config = dict(
    n_layer=9,
    d_model=96,
    n_experts=64,
    experts_per_token=2,
    d_expert=64,
    d_shared_expert=0,
    activation='geglu',
    moe_layers=[2, 3, 4, 5, 6, 7, 8],
    router_score='softmax',
    normalize_top_k=True,
    routed_scale=1.0,
    balance_loss=0.0147,
    balance_bias=False,
    router_noise=0.3,
    init_std_router=0.0126,
    lr_router=0.000542,
    vocab_size=16384,
    norm='rmsnorm',
    norm_eps=1e-05,
    tie_embeddings=False,
    optimizer='adamw',
    lr=0.00279,
    beta1=0.95,
    beta2=0.99,
    grad_clip=0.5,
    batch_tokens=32768,
    seq_len=1024,
    train_tokens=236800000,
    steps=7227,
    dataset='wikipedia_en',
)
Below are experts of layer 3 (counted from 0) of a mixture-of-experts language model. Rows are named router (the router's row for the expert), gate (a neuron's input weights, with its number), up (a neuron's input weights, with its number), down (a neuron's output weights, with its number) and show model dimensions 0-95. Each number is 500 + 25 x the weight over its row's rms, rounded and kept within 0 to 999. Numbers have three digits each.
After each expert's rows: "gets" lists some tokens that make up at least twice as much of what it gets as of all text. This comes from a sample of Wikipedia text that the model never trained on. Tokens count by the router's weight.

# expert 45
router:553491506527544468504525476514477490496478510466477524538461551511508524519509486518510512521525486498532519479482532524480525478456491520497517459543486468481539515499499450461466525469515520561519480495475510520482523490476503539512472497536493546520521494491519490494523482495472532513
gate0:521498470481512477499523467492491472523473476487495466535517467521511514463444504506484489457485473504551480489544482537497485476490499504488461511461471495513515496531461494478522478461532504532510511497515507484544534500536513503491448532481429512468499531506539501511532484532481512498
up0:540512536458474482507491559487521501517501484513514546470494470472515469495487491472493497513495486492464497520466504503521519527534517522499504511484501488477475505531506572513476448525473446490476491505504508503489467514490485505486557481541529522498455504510483511512478548530548502541
down0:518487496530527486520506503509488528516509482501519515491481484500473501503478471478594548515503541508521474486498464534537513513518527456558514494474500490484471495499483525465512529507483461496479494507528516499540514457472489501534470518489496504531513492487463479485494545500559468532
gate1:510468517540498511515489475525531498517535519501521487532481500478454513473442506508476491481489514494500558506491532517475499477536476485503475515473495484507473481511500496485506522469475512552483445550500475468480468523491516494513517511523463510447483506558530542453493491494480530520
up1:498497473525464477473497470487495443526512512497494532465487510502494553505514508531486448488498499482525464480480486468474482500493510510502510509493514483527515516515512493519490511490456529484451475471476507483480526433481513498468492540539461517508475527454486533461500443532476473526
down1:480490503529521511484456504527508544500470540518475565438498493560522530501499487448474518500474511509537457528497483499528483500505498499503504510540499507552482492485458525483481502536510526492488513537503527500474502508481449522519482519517450471482490502506515527484483480475455497496
gate2:521533533514477526519488525503527541527514498521482539528493484473487530485484518490467516512469511530491463507507479533462558564507486448473529547514509491518515516497484516518518467505492487505456510489481478524484497518521520497515545522496498498507495526491516530461509443492525560529
up2:487502512533497482515457559507513506501506502505442489535510497505482517480502483492500516547482475479479510506499557520458530530504508512497488528487476477479452512470472475491492531537481516496469529480467489523515456521524512498510501534519517478540515496518526476528495543428514452514
down2:504478500483515498478572493533476508514482525492501473529552507492485539498527502507530470527554486500479503467493530496492497482501503502490471504450515533465489497482529524494485462477540481522460477486491469516495483496522541510456503482485476525493494496562510466527497460463493448478
gate3:478497464495497546452525498475507481488530503508494511591534494485496500548481558487526505499537496540513537523498486521484478496517487522453508529515508489480504490515484466484527471471503487522499543524525529525522483464519482505530482517473472509496500534499484493460465499511511515550
up3:511494511445475493515529538502503496453486509487539546526497513489528528495474498505484518488481497542502512500501426503468545490536483489528468518468476524523521503481499543491499467485479444487477466454475513498496526514493504519470499494533473497519511539499526485545529548469496498503
down3:526442496519496485500533517523463530497502542491542533505516505473525499487481483482532523448465500483504473495533460474488505482478469492524521512480498448497507515512528505517506513508488463488484457484508542488465553503478518555509558501506507481464504527470503471516535524474495465518
gate4:524523445481491469486560523495492471493488482541512491536541502545522495503465537462494526519453502541491499508453467486488473505555477515502531467551527471507522490510507544476490481457518547502492492500493465508522482502472498503542479498474503511516483506498512474507479487482485531513
up4:458516507489500481474445515530506472520507521500488489531499535475525458500497489555500507505533507507486548534502532497457546513525524463494469528448500490534471512487448482470491499493483506511461474461515519490441523505473501456474465488493503495516516496503493488522453511476529502508
down4:499499484481480461540498504536512545475494537490531497482527507470487522510505480528488541534525482522482480492511496482501516491558458491477526486505500506495532490481496503472488525495496446555481502497479483445513536518470511461481520488489474548465501505464515509459462525477480516443
gate5:521546528515481497473514488482516492463521485475458476491526516495516517528493543495475532531507529499474483519492486481535487469531503513486467494502557495500523505561503508485519509517497552460487515537515504532448490535529518510530515484512489491481496501505527490509499537456453435530
up5:516506490501500532482553469466509478450521487501527525491552502451510453509511534493540477477469516550490467517489468483558476489493527511508486463492535535480513469487507517486540509507481489523496512495513479533490491486501481517466467485437484502548507491522513528465515514518517499517
down5:506477500543537505484481508456475528496496482523478513496507475502515509463498534487497455469480508499494492531517520476536467482480465525487520505500487434503510516490482492537521476493463484494526509524482520516462471499516495488500500521516490444529496485513523526548487545579529542464
gate6:525522491520511540498528496526538547475503483496533513484488531490513476506495519489538508540494499485485510575467461519490449485516502553477510476520530482501480491527480528499508450512512557530491520504507533484554510503513518522540503474505537490518506500516488449490514551508501503495
up6:517481473523521523563497460495499495473516495517546531450484505478508459520458487503474457480509525517532461491497530515490455473488518486515494482549450498510498503518480496496490528484504504466529498526499585482517501503507498492516460539540486519483527460503508514494514480533511494510
down6:503505491491498503488488484514524491549529512531500469480459479524515550456518509434532492527541494540547528498512512479538477521466526522510512495481490480499545485504523479510499491506460511485498497500513541453515462475452470469514481511548473481519487493478509503503492495511522559479
gets: "1", "2", "4", "3", "6", "5"

# expert 1
router:495517488514488475511540526495485481523511514499527512512515499519504544484510511494460462565472487482496479502488518473524464480493460534457506490556521464513506483508519511525501485465534514486510520521477490466499517486483464518475466479472536531506472551455516478478459461454517537499
gate0:551522478516467490507524530465506489513479510525532509481444481494427514509474510486509536482510484496500554507485514490522501532497493532534535536509519493521525471488510514522524506446515502519473517516530506471466517478483510499497491465542492544501499558509501525451478477533491478516
up0:528557475503478501475556509480504467511512502528520505485487490532490529484514530483497495503489482482516532535478544482494477495503478558467484522557511501536498466504556521510528494472496536487503508523521490472481522519475484473491489447514501516490504562499509496461459463528528502522
down0:502492537521474529513535515491519533495499486486472504478491525484549529505517445546554500523482527523495506510517482484497498483538534472496532493483477503526488523516525496544492495550489485492507502497494502496458488530527489509451485445520459503502509437513496469477449447496514482511
gate1:567510466497487508458510474506525487468552479560502512491508539496494503502493476517492519503540503495481512563505516523500526533490510516507497500501505505459493494515488532521516480442509519552481507486517485501506479444505518484550477472532512537500486500498484512484463488492542508562
up1:557501427505467496478512502524477481492515569486474540437526509506501534484518447535506454528501504542510488530521468514454510463476508489523518499511503495538479527479518494521489477512478483484490501460477503479489496484484505527506513503534462500491480492500522487476515461497487501529
down1:527471489517517474494498477536508488511487515560496529464496511508555527511500468545520459464477511518529482499516480480454480484504522489490507497508530513542517508456500498515503496515470532503449453464508536482511505451490455509521513511513433470505500498501499456521499476462477507502
gate2:517497485489478506486547479470518464494543508515488525490512505527504506490477535426500474509529472493487493571546507490524523513526537552465458494526503502483538494520504520495486467482502501485498489498495534468463482486540499448548487495528503545498529500514489467490485485475518520494
up2:510474444488515528454487468567479494479515473470459513537478491538544469483531490504514452508498483540507471528514472494501522498507490507479502512499512502529478527518500449513523515513530517508502456530498517547533498544494475502474491490447485508507468479475543510473520502490478483499
down2:536492506461512541499484495520487449490450535530536450545538489495500492502482464510536514473528492499498499494475507476480527482507500527462522502457540492498504501472495477553511473518460469506467499475501491539504552522473496479477477551521537487490485532496479469494485509507516470482
gate3:528519527549499469493514505497529463477569561518526463527506545485477507504530505536517541513523477485497543538507501512476520497536496539492515494526528534495499489526532454470497469463482473505487481502494503470484508459457463511526512515495511511503476533503472500483479518502517486530
up3:517462474512497491470450514532520520508506499523494501548461479518504506493542519482503495500502498540498507540454523513510521518487517503499470503440549535506518480477510532535514503524507484511496439473473485488507520545486479481452525497533491486460529477516498497558525497478523517460
down3:486496476452461503483463522467521523518497497540503472501551536490491507495529493494474489536446489486514510524507508496455481511469456525502515513486519529545453474511461484512479441506474510492500490457481432465496494493503498503514511480494524489521474522509502539533486551514492518506
gate4:496504502476474540459507552535516533479513516529467515448494510514495526486471458511501444514522506516518522514510522492471495454501513556483490534510545487491504514504508480512477465492458544509485484489485490496499433504474483519502509479494500498463494559451488478518490472494535490480
up4:488534488547508537529499481496519507503483497481504509521509539500515539515492498511489482524521479490543532494525493458487508495484494504487514468526502479490520466534495486513482504401490571528491512501475444524465475496466489529515483490493515523456537510478499462505502458481498510467
down4:483488504530479504485506496506480519490502472505555559506498494479460476458473472449514513457508507489505513491455472517530477523503531479553499491512412471460483497540524538478520516500502493497509481501513519485524501500476508487473507478490512525548521521499501504554481528513534488494
gate5:496484478550523495506501525502513517505529481507533490544483520534472515502499510475498503492485499502550515541487561489535472536500487547503518489520562522497499447483540517478495478485556552504514516496532547467498479515521459514487465520490490491452495525534508510488473486491493504503
up5:515510498449488512482510521536530501537482524475511508469554482487555467457490503502521520522498512512452480509482466496440528484478505512455484500491437491493467491542488498472520466503469512514504501500482462510525533522526518473515536487484501484540461468503473473524511483482502525491
down5:461482541510495528470496494504531478521491479486468478499530491503509496475541520472466485523504491486498528505474502514543500523528469492505449477501523481482517520481517494509489508444478524506480479531505472516471580451546527465504494497484512458463531509519498501490509524528511529443
gate6:479470511459520544512497506561515515520534445510490466525509500530482498523513523510475481458496525460492491504499441509463525497528490516486526535519503521486476497489502533453551478482529502479497525499548524515475462544539479468490501506498493487455508526504505525470491475499473521492
up6:498564485545507493483486536486497511488467523458498553489482507459494475515475475485553500553537500508506516480485557501505491493463513480536484482480492510485542507489474452511488490508487521521491489499512493492515566483482521512523493477516495500551485481473499495506495538513562475519
down6:495503464475514503493479512507489501469483510450538497518484511508503503581508497546480515512516453525492497480465456494495502506550480501496492507475521513489472507514499459535511489498486539545508490509531493533503529481529502465487491486519491484521493444504470540490539533490435453497
gets: " |", ")", "2", "1", "6", "0"

# expert 49
router:503511515473500508514484475517528537516507523550504512526502488487521480527524489515543525537542520527533485542523551501524548515527497509468510496521495487480512487518526449499464494478496465553510542480493478501472477476474462477491534498541486517503448521508453534522476508499515478522
gate0:479484440564468498490476515453492516547496498543523508469479486523482519530522504501519526493537529524533492526509521560543509514530517513471505558483528460495503502508500514464484496495507502480505491464459504439499499469502514513530507478515498537479473482515483487509479468515510494478
up0:528558467473483477459465523529469458530499462498499466481493452510527455463505529495534550522501493484462508530524531515511506482510522506510456528478532494483514538494485514483499483551495485514515520527489504521484531481532499443489514476483516514511510493538514493483477474529471484507
down0:474498491550510470489501534488520518485487491495516519527495507468452503449491494497506512492531487540506495513523474486510494466462503532495516538533515517478503490458500493466480525462466441504544504471500494451534511488479528509507502532491514583489492494525468496456488531484499500544
gate1:487437490524535501542504533509530523459485494479507491491478534500479497526477539475504480475515520474548475523515489500536543520503472554524509512535491536484504528502506512470502521471525482483440527514492548505533507505488482549485508529507510478501493481512533446525486534497482480501
up1:451505464516531492499506504442500495459484480487465478461513522469501519493492520500512511507521472502454500501526518468511515537459532549473484479470471457443541502506501493470464483532488512466529475494470483540509556513518526515510511471472508479470503532487516503510535494518507517503
down1:493466511510464526464466472517532532471487510516503540471490524494538470487493538495502495492509481551501532540494491526492519474528509514494563502517490532486489456553506501509450489528504463532519510513486490499551473518495489476474526513504557484525456499503511470479489518492517509453
gate2:487500448521496470509502543486486523495539529491524473530514468474505510495512499540447489525551534500499530542496492496506506519519519497467497483537552505462472526561494506503505503471516470544491512486481511471532465506505499482499497472489496499521452486457478540494486448479478485526
up2:468441530504509502471489500492533464509503519528464456521497495484506515483511524534495529527503506481505505552502503492506488521516483517502495513457557514500444462517508481504494483527556485505519537511496517497507477520494511504476453441490497506511500455547459532520518439497480514497
down2:506512489475504505462473527481520519481491488554529501523535536497521498491503490531529462577493538507470529530471507498508475477516497575506511510504508472468488495515502497566428490473521479512521511475465466502465516526502513501493481527496493488528498512525496503510504511501509516453
gate3:579500531485499491497493524519518504445548517522552505516521474513483468510469508518550513500473476465469485481521502515496490502502522456495544482495516482471488536513487520558483453511495487492456480506495510497503487485529488493505528509482484551467507509457456497511498491492495451499
up3:460476487510499513496528479486501527512503496442544507460487509462485490464475487507482467475514516424516477474490473493519468444487456517496488529460441510524499470517519513467520544511469506497502497491519490529539511529468495534494500547485490489516541511517508496493515529491524514493
down3:475527486485494507490483476502474498464482528516456496512457454531500517497531528465466500494526467526529518492448512503489499494500436474473521516526548512519510476472476499518478458480503478500496441534535524543520504487523506507503551477493492506456509516501497528505510467525489470460
gate4:527508447496553475484492500523493500502538496533450487542462476492504538518488481454514519516502501536514535525499516489503494484570516527488518526510518565504510524545476497473490468502519532505517501497518490500503509515459488505472512499503509556466463510506501537498561506499508489478
up4:478497523476443544451494513484496504504496503511458465552543493496490470492548519496489529458549527474501492458550527501515499509492492492527516485441512485477542497485488512521517459453506494476498506538481514514514518517499486521500493467516471466523492530528470510483475535497476509485
down4:504548506520560490462499515535495493513528511487463506521488521492514499464500506502507519462537523538518487486516486510485521504561525527505476473479450534499478485492507525501462499494525523501505484457531492483499536460491500439490540518527506453473496532531490522510500556528472498518
gate5:479561519496482501484526524522477537460529486484507522497489566482513492471511534471516529488508485470539526465489486511516501502504533536482527493476487504504491455509507566481504517506492495470447486530535556497504558504489473521483497487537485489476491483535495470510499486530491469493
up5:493468503497502497468487529546489520484517499522490529534499470503509491521536515501534536488512432446536471462522514525537495496508491536467510540461481517507543492521509483512481509483479501464462530467483506499521485485501489521462471459515540484477496482516457506514460483555513500486
down5:479477483514466496535523491517514523489471491500543479477510523520488576543486520502474485518503515486453478502496532438506514504512495487469553489498510491532506509461490477514494470534503500545496478508530472478499478454497535558512467527479524524511450478498514466482516480494523485508
gate6:468460477468501515456510526506521498488517536505492514511483494510529510513466507545554481522527490465530529522508511483497512496541534455506544484514529486524501520512460483476542477512525465503476498502528527477522506487461505467503519470486485546485498523506437531475490459481530470522
up6:543545478507453486499492489524490494511504482473469491550495510516489517535519469516504500515502534491482503525436483528494533477488483533464531510505498510472483474469486484509470502470491545467516534443497497459512471499487519467493487482537466500535497490526523498533537449497446496499
down6:493509482505498487496461497514540502479501513516485501517463508490464491481499459469491519519511495509525449504522482504513505438480544512458524545511525484514540560464447485499510508514470486473500476567499480498498513539467515480516509467500480536484522497493545514478528469527517501459
gets: "-", "=", ":", " •", " Born", " Country"

# expert 48
router:539496473483481507515523501477512485514494480477485490507476534492509545538528488467477518505542527517500524516482496519452524478494506521455532532471475469460474495500478530511542504508493524543518533507492480521516516519477547530472463507513475531523503484481476557454533531487458500525
gate0:526490468522493483545549487549519527521512491473499484514472476518468538476440490483484484503515486526518455497493543502505466490519495483489463531502477532477471505461504462500475480464516541481534504497537518472526474489520505503514519513509462503457473521523453480513480446489518496499
up0:506500481557473484490548518508528519499516510496550490500526547478492517458478497512454449526521531547445506517486468521489466476484489495484459520467493520475473534489484524506523538456493478479536519458531510487499494541512549526521510512498492516507480511470492497508514490526491525511
down0:476476492528519556489482486476473527549512522491509492487539530521523502497504473521487452449471504487523528481506492519440514527498467549529538550529483503504515521525498474537474515479496516517529548473519507491479515490503553497536477509499511493497528508514499533456542503498502492478
gate1:510510508540450445502543476475534500511504489507485538518543552462506553531486496547507504513484477462517521481466482503495457485522487497498480537539473487517508485498526507494496502440490514487480517476526486445500500467517550515501465516485483524519497542483530500490510500505488507531
up1:522563521488528454488497465493508501480513516492443518511511508474540520502524441499515520445498506495517556460494508488524459482543496554492546506481486474503484489472503504504510512504537505523489460528493474492432514457487502511507492480493488505506459516502458512488506503479490499521
down1:503538513455481505488510505475503474527499482454492529502504522491488480508527528531525465522508537528504466512459474509527505501500496471458533489515559525505452516486540494537494522462490518505502473511563523536514468521498473476492528479552496518476532515527481496503456495505512496547
gate2:548468501519456493493530502535531513516539518548454485527525530507497499509519481495506439473452517515527497489462491487500477471523484484489512529524509516514479480518510479442478543494517516439520538499485482478472494486492526512498485529520501524494467498533528497479523481503502561511
up2:533529506542525525497480500499464520464490501509490541470512496455490501468478506497516505552488494510571480517495538519529434504467524456518485456498519483541542504478541499535494476492515544490498497464522527492497514455510455486507532509499501479517499520522526479506484492521516516507
down2:452502527523500512523476493514520480511470451503487495529487471503452494502489514464483522512497556480534535476576481494475507498476502484458513509485442514505480504511490510499509517482538474465511554483507497507444534543494474527478475503507476467492482497489536474511511507495475522465
gate3:468454450507531556515467453518466522536501508490440444492488516454501546514507488477493483482505502527473500524510515557467479504484479529530530504482498537491500533458542516498534502497514561497477494520502543498491512519504530477513498496472471482491493498526497497507502494503505504506
up3:472481479536504534501479448470465502432506516489464450473506542474504509488505513498498506513492523494455536557509473528490490524508476515530532499481503526502492536494505485463504528491514517524485499528468533523526511515494526513503497551461526453496482474483485484494483501546508452479
down3:540511473486479478507528536518532467516476457499486512508509501491481488530435481496502514528496489506489502501524458477482530448471449498499489476479513489528476469525519527484522476511499465546520469477505503475490512525492476521489442525506497502496498500508519491521510510504470503400
gate4:459521459467533500512521513501497474472505538467494491476502495520500513526472475450495509530525485463501540504518530462480468494496487500453568482501484522471475519510514551545489457482494515524456502527478508484436471466521509491498506509515537519483489493498481476488501505531500503538
up4:516514485529532510497466476520509544459529531548491508521511476475510493468532449542491469486541478514520498494497549513526524469517487472504508512505498493508531509511479471491478521482511451500531514499511488494492520455498468497517497459495478500496495552483532463550533459476547535505
down4:501540473493453520527476516492516545499519532501494531519489522553521543497477547451474486455506493479498548508499485508499507500553481525502517467462470529517497484529517484464509510514530516519492447492465508503484483513558464492504483490469494494510470540471470495491485512536483498480
gate5:520509461498444459521512508525507519505508493474466510526517530508515545565507506518466495495561485505512492480514526537480563490491515508475509536521504523509495497486448492492501484487489537526503545446464526514499488515532533502499483510541478515509486523478507467537530466508484515521
up5:483506492455505466525513541496514474496467515491515482473518505505547480567522498518501508499523508494492492496544501527473539486488473502563495469493544507440473462495506462485477500477482479501495506453494513515491497533506492533500497481521480470535485449525506465496550545470505486503
down5:508498504500488536498478530516444463498499502498466478482493512496487481504448485513506533502526491515481524490502490536541487523464483517492491489468497491497495504501455515463484519506476503467521489518525467449459495502486500457491518515520545484523498523425572521504477518544526481455
gate6:512497481461427523491514536511485499527541520507510472529511511504477526470533506475485522520493471551490510507546517498477494481511496577474529536465510476486497499517484517540489483510449502493490528497484469528540482499480529481489488527496447520477489480486466519467496484525531518502
up6:431492539522507445476483541488492511493467449498501474486514507505457457527484465532511501555473508476510497481440481490478485517501493458525478506524493523540485515525513507489500480480488477459477475525538515488453513492514486504493525538515535481502494562499494497506501504522492510492
down6:484536475504465524491488504479573489487550515501473517458468508477551533511452500488532501499492531482489482500500540500477478494529480516572495516504532496472531478512503472496517485508511499477490509498460515499507493477530449506547504471523470476512492505511534510528470499451488509537
gets: " ", "0", "5", "8", "6", "4"

# expert 24
router:524514512511543527461506489493473523465485481484464507487442513487522480516502489511533506482514500449517498486522507498493497510454550483492475472524505484511520499518535502528524487551491525538533533498491547481533499496493504516511518448495529485543557463451507496523517478475466462503
gate0:520498532498523461505469484508505489501511509521464478520531549511485500554489498539533491482546476503530552526486533517499511467507529521499528511543531517540505480500496469483481488507474515487462532452514510542538483502492511479465523477509454533502488511486491507509472551490527496552
up0:535488484539472488515506475481531529484517549501501497493482494479488533552483461535495519513504488470474514493476485513471521492485441485540562473530528488522490507493533486468499518513524486505511455455510511541514518480471496532494494509519472505491492504465535490507577487497488472530
down0:514475516510482488501478504493500520503503524543459513482490517536529548491483476525519477467496550512477490496508506483484456481502524472520532484538523551507503477488473493508472516513514518478511455456501507468549459436510484516522509523490525475457499504513507448545536474533515489510
gate1:509570484495538526500520511508526513504480480498516481477501517529493522523495492467488524513501475479499544466512508505488490532482538481505540520522530486537513482460497533516494463524486511453480448480556484471500492467507537477528503478500520509460506509521550476469526493536502553476
up1:513482541520498521481478516473528560507503515531520508487539528495492468502503516533511553525513500479478558550478498484506495487516478480523473507484460541455518495507492493481494575480542533521502473522529498509445516512473481517512499516488514481506487523517459489488510539534505506525
down1:487534435471539487505519448518467470509512508484516500533448508501517512548474481485499517478527493540524490479506470466516474507498485521498515504483498507471506529488450483534530494502466504499502496511538527493489532507521548513511527500443480505504505474508557489520522540507446479519
gate2:509513469501507440498509524538505493502482576486519523522510481484530484512487487467490458509525509500458509504515456520486512472492482523519489490517497529522489514506472518473494485489474507483461457458501539481462523518487430509491476527515488502463504519452499453512500478454472502469
up2:476482477540507483524483513472467511480430489505471488503487475471542491491508486462530473490513456478483497441512532471522478509454457483494486475495481476501520500489521495505512511529506508500538479504475504516471497528520463536524520487524505489528530470504469463515527492468460510433
down2:498524484538495488483530495456496483510507430487477458503475517486519518509489543498498518499515499477530523493478538505488476505500519490510471477502510497467469509507503526512500470470525528502518544519473467542540455493546534485493466461461556480547486506548475499489534509516514469502
gate3:485523548512514492498493509529471482496478468474506453528492537485488467540508527504530499475553522508540505513472553498519499482492531522468481514446482516441480485516518494492481506506503485547488539470519511493521486560488535502493517476470481469503482509542470516469528503526490487530
up3:500455449516495499520471477485502468522459465475465551505511497529482555476496528446499518527486525508537501487486499511514512503499505509480500505526481484504506461474510492500482485481538549510486476492522479538529553469468497476483442501532490525521469528535465495479479520503495520466
down3:468541478496506521496476471551509491506480512525497511513473466460529515508514532482517483530499536534481463478520462508545498502529508543484492474505509474451498482528540507485471492468525505507452518499501458506522450513478531497492458481532470500548493504530480510481513453505484503541
gate4:491543460489498526485562551474503535504498518491525496516478510508462527536471502499504536502504502491526526516497497492529488518498521481506548486547540488471505489523483507551485515510453502467502485458541500506453461469534490526501518519471470483503505518486502473523501469495508546553
up4:478514484497548481480485524529518467536525540511500517537494521444503510475521504454476492521534511523455495487488484506511522522496500535484487473503501501491466524523501528488489493523480489516504501471510548491505502492453485526545495468522455517483522482461582505540516488475468469479
down4:462475520505507524505503517484483512526501509518531499504517478550534500482550503448547465538536505501483508473502514527561475503476499511473500455509499494510471450486533484483479524537494494483506456472539557472488470516502466478499478524524501517476524516461498476531478478492528514488
gate5:478496504465428497460512501508515508521527518530465492491549526525477488497513456520510493512507496514455513502474486545452539482510481512485484546488522487498433493544521489502500521476497530514473493479513454466487486516524524501504487544488485523508464501541520484483478508546514509529
up5:495528477495512508498533540521515498518515559462532519523494484493519487511509503465451466496496503513491483493508431495513502473503473522482513490537518519493476514491501522518514503527446474435485459482515544461475480514502461474509471510537470492470526525464547503510483485468492527483
down5:457482505449504488514485519486526503507536560504478530531521509517542482503498506471477465499476517504452474526491461516513509460479495495541516469523514509498517506482485512515476515526468480521505463473510548466478487506458463489503501515547472501468530498471539499508456486455466534503
gate6:479501474467501508466548466502511482498497457479474497531470474530470522524492509473549504492520534501510507482488523531519509529493526484477518512489499549501525518475492474530566511491504552498505527475518526482550544520485549475474539481472466532512512527476479494487486522509502462511
up6:531489462433508506453498449521482477491503490479482534497479472487505539440474525470550475469474493510480503502461463518521485487490515487460512504490496511515527532457517477515512502484533513511497506458490526475525530483499547472489531475506477542490507518515548520496537488493488480491
down6:485413516450494504483507460466466504512509542467481552515543488520533501493513501512477493495481497533467548495505480481496500440512494506478520463504519538506515514491516490523477482492497491498506548481481451488503507475499506530513505504521496511512524513569541524513500459485504516507
gets: " ", "0", "1", "2", "3", "4"

# expert 12
router:471476499500518496490502510449466517492450481516481509472521483498521486470550477516488538466474463458501509476530484476490500515442452474540485491475485490519496504472503492516507543526534497450529496507463481530520516484474476542484503488491535470523512459480528517516499499462510534471
gate0:537491531559490487505523497486523515509509486481463499516502503463521494552485511510497528541525504508528503531475512526480525450500492536479528527550519480456491459500535483465499525492495508514497505488501514480475494475523514500518466551499468496494529517518492504483575440541521511511
up0:530483497465450483519498529513509542520506499541522470507524501500510538511504519510530490489491478530459504470495509535473511520486484522515491486499504450490484524465509467539482524502494497470481504465467488483449496460493481506477510523543458482524398532503492506503499502482508467515
down0:482481507547493470483480497495504501528463486527444509512505497499483543496479500483505491494491493531451487507497476471460525447477491517501503498526518477494514461443528484501492543501459484459497506526456507534463463487497484503477522502507488442445515502541496465488504451494501476517
gate1:526502515488492522465526511499490522505501446492459469498499515487480504501509521498500543500515473516522524510486588531482460519479500533506512454509505504463490491491508483491491474485511519544537539516492510523513485543546568536541523472472517478485518504545507489485527499498518517530
up1:492474482512514497515479510492514508500501489501507530493466514512465531514441474491517516474501557536509478494465455530508528558548516461473482514506522534490494526504431506518512503486477518518469495515509466480508528511517477465482516521510540571539475497478484510504483540503504478498
down1:513526487506493512515504491466499516528494438503499469551516509497477485512513522504529505496533491504509561496486518464516521537507476508479487495502512496463481511505541501478507520477492508506517550479481448546525447511534544485469471478460528490539490525573459496498509515493491475513
gate2:553514527459490521454523475543528506498539505507535474505448527489497507495490497505529498520521487492537505507451543527438532472532508527479535495514483492507500469502545485515503509479479487517502481451508510463500527539512519511488542507509503505503510535523490516485492494507485485575
up2:509500489545448464487533542478496467511481513526512500526533475513508487480520522468458487540496511509475478488493520483513486470517500529492492501529513449485465459525481507493470503482495527484487459506520512482513489491452472486466472502569459501519452515519518478482489459461504537515
down2:482491527494485425495473534527467504487531530523462521482519500476506505524509524479465464533502483509519474483519521512488474453501487517505515482477492537455488477459485510461483512469459451505492475501500533495479485504464467517470502514523444521490471538526490483491483488448476512504
gate3:535501452444539525497514529499515497506518537484517502523469454489468498482452549485484516495516530492491452536483543533508491471485552524495481544510518487490481519488468460457488484502477549512469527532525511510527486527534521505480489507509460527485511478511490518510500477516503476498
up3:532479447468500486509503467474490481480473450464520504504506453458485510484503495542544524491536468513499504473491494497508464499541528479514494491497519488542490522503488553504525508542529488451512525558510524530476497527514489501466509532513483505531536485504476499488501556525490499465
down3:526482490500449484531500497530521512503463473513509477524540500493477525496532508525491506513471481497536545524475501504483523508502498448500513491452512499519450512495480520503522505482514474488487494530478503521502489501524522494506522533487530444526531471452483480511514539546443442552
gate4:496495484526536485448504445485486522459520465519450480537493451522505516545507462508519489482529473449488548492483519501478485485470507462523500474524467504510521493482492529564543515536519506508501524489517534508499462511488515520500539496505503473478533498510503510513503454528482494495
up4:533510503467536519487506517534480487474499549483503465480477510435526506540507481537569497471516501481475522514537512498471512445493524507510493507458499534500513534502531536502539473515491451500494506505509534514504485516510501481491534494514497474543502498442459521493523484499500462484
down4:466486493493482485472472498496494495463487477518480515505499500531482518513465490450508545493486440533542472476442477567543479543510536507541482480511484514448492478488504519491541475477510521484482496507515467476550518515502520496487463494498499500511531472514524499507513473472465509503
gate5:512493458487458504447490490528514516498552510483482487495491527468493511548475510550541489487557509506513532519518511531495513482500544516492515542510541566493490488498506489503533501511492490536477531461504547460453497512510522509510508492497485520494492533526489482476514493479484452538
up5:471501509504452483522513517477523510496472492494510552529510469515511523487527547423488525513512505505498500488464502522538507551515497526457496465517492444481510483478507504474469520510487540476486497481493495481519534510543486496490462508524445500483504544498522463513485491449514533515
down5:460487494479514508483523537536520503518501491512501533528517486472494517510489493467485483524496520537490471468478514512552490483484472525503520516498524455426530468475516542458524489490521470521454455491494486499487466525489514475461504485490491469452530519486508495478506474435493485517
gate6:495474503481511531482553471558480489515547520486515476467480524484466488498467488522488541503507479511481494515510540496508501455510497493504531467515498457493497505484522500479509519489540515579519504489503473485474503505503514493498511464490502508479465491515465484421536482466543498538
up6:525489513536509508498485443500525487490502509520549485521495511490513472535516487555524495495516528499481504489529515505504534522517536469486510558470489579446497484479506501459490486496503490546497477510477491483459467479491511466499512496482535505544473502486504547492518462513458489475
down6:482521460528505494538505479477536492514494506475481466463485493463543493517512532503498485510527504458518546517522491532442480492504480504483514486488467507526541519491518468479448517523456552513548502506480559540508506479501520485483485519542505472506443468517495505504507488495516523506
gets: "201", "200", "199", " ", "198", "197"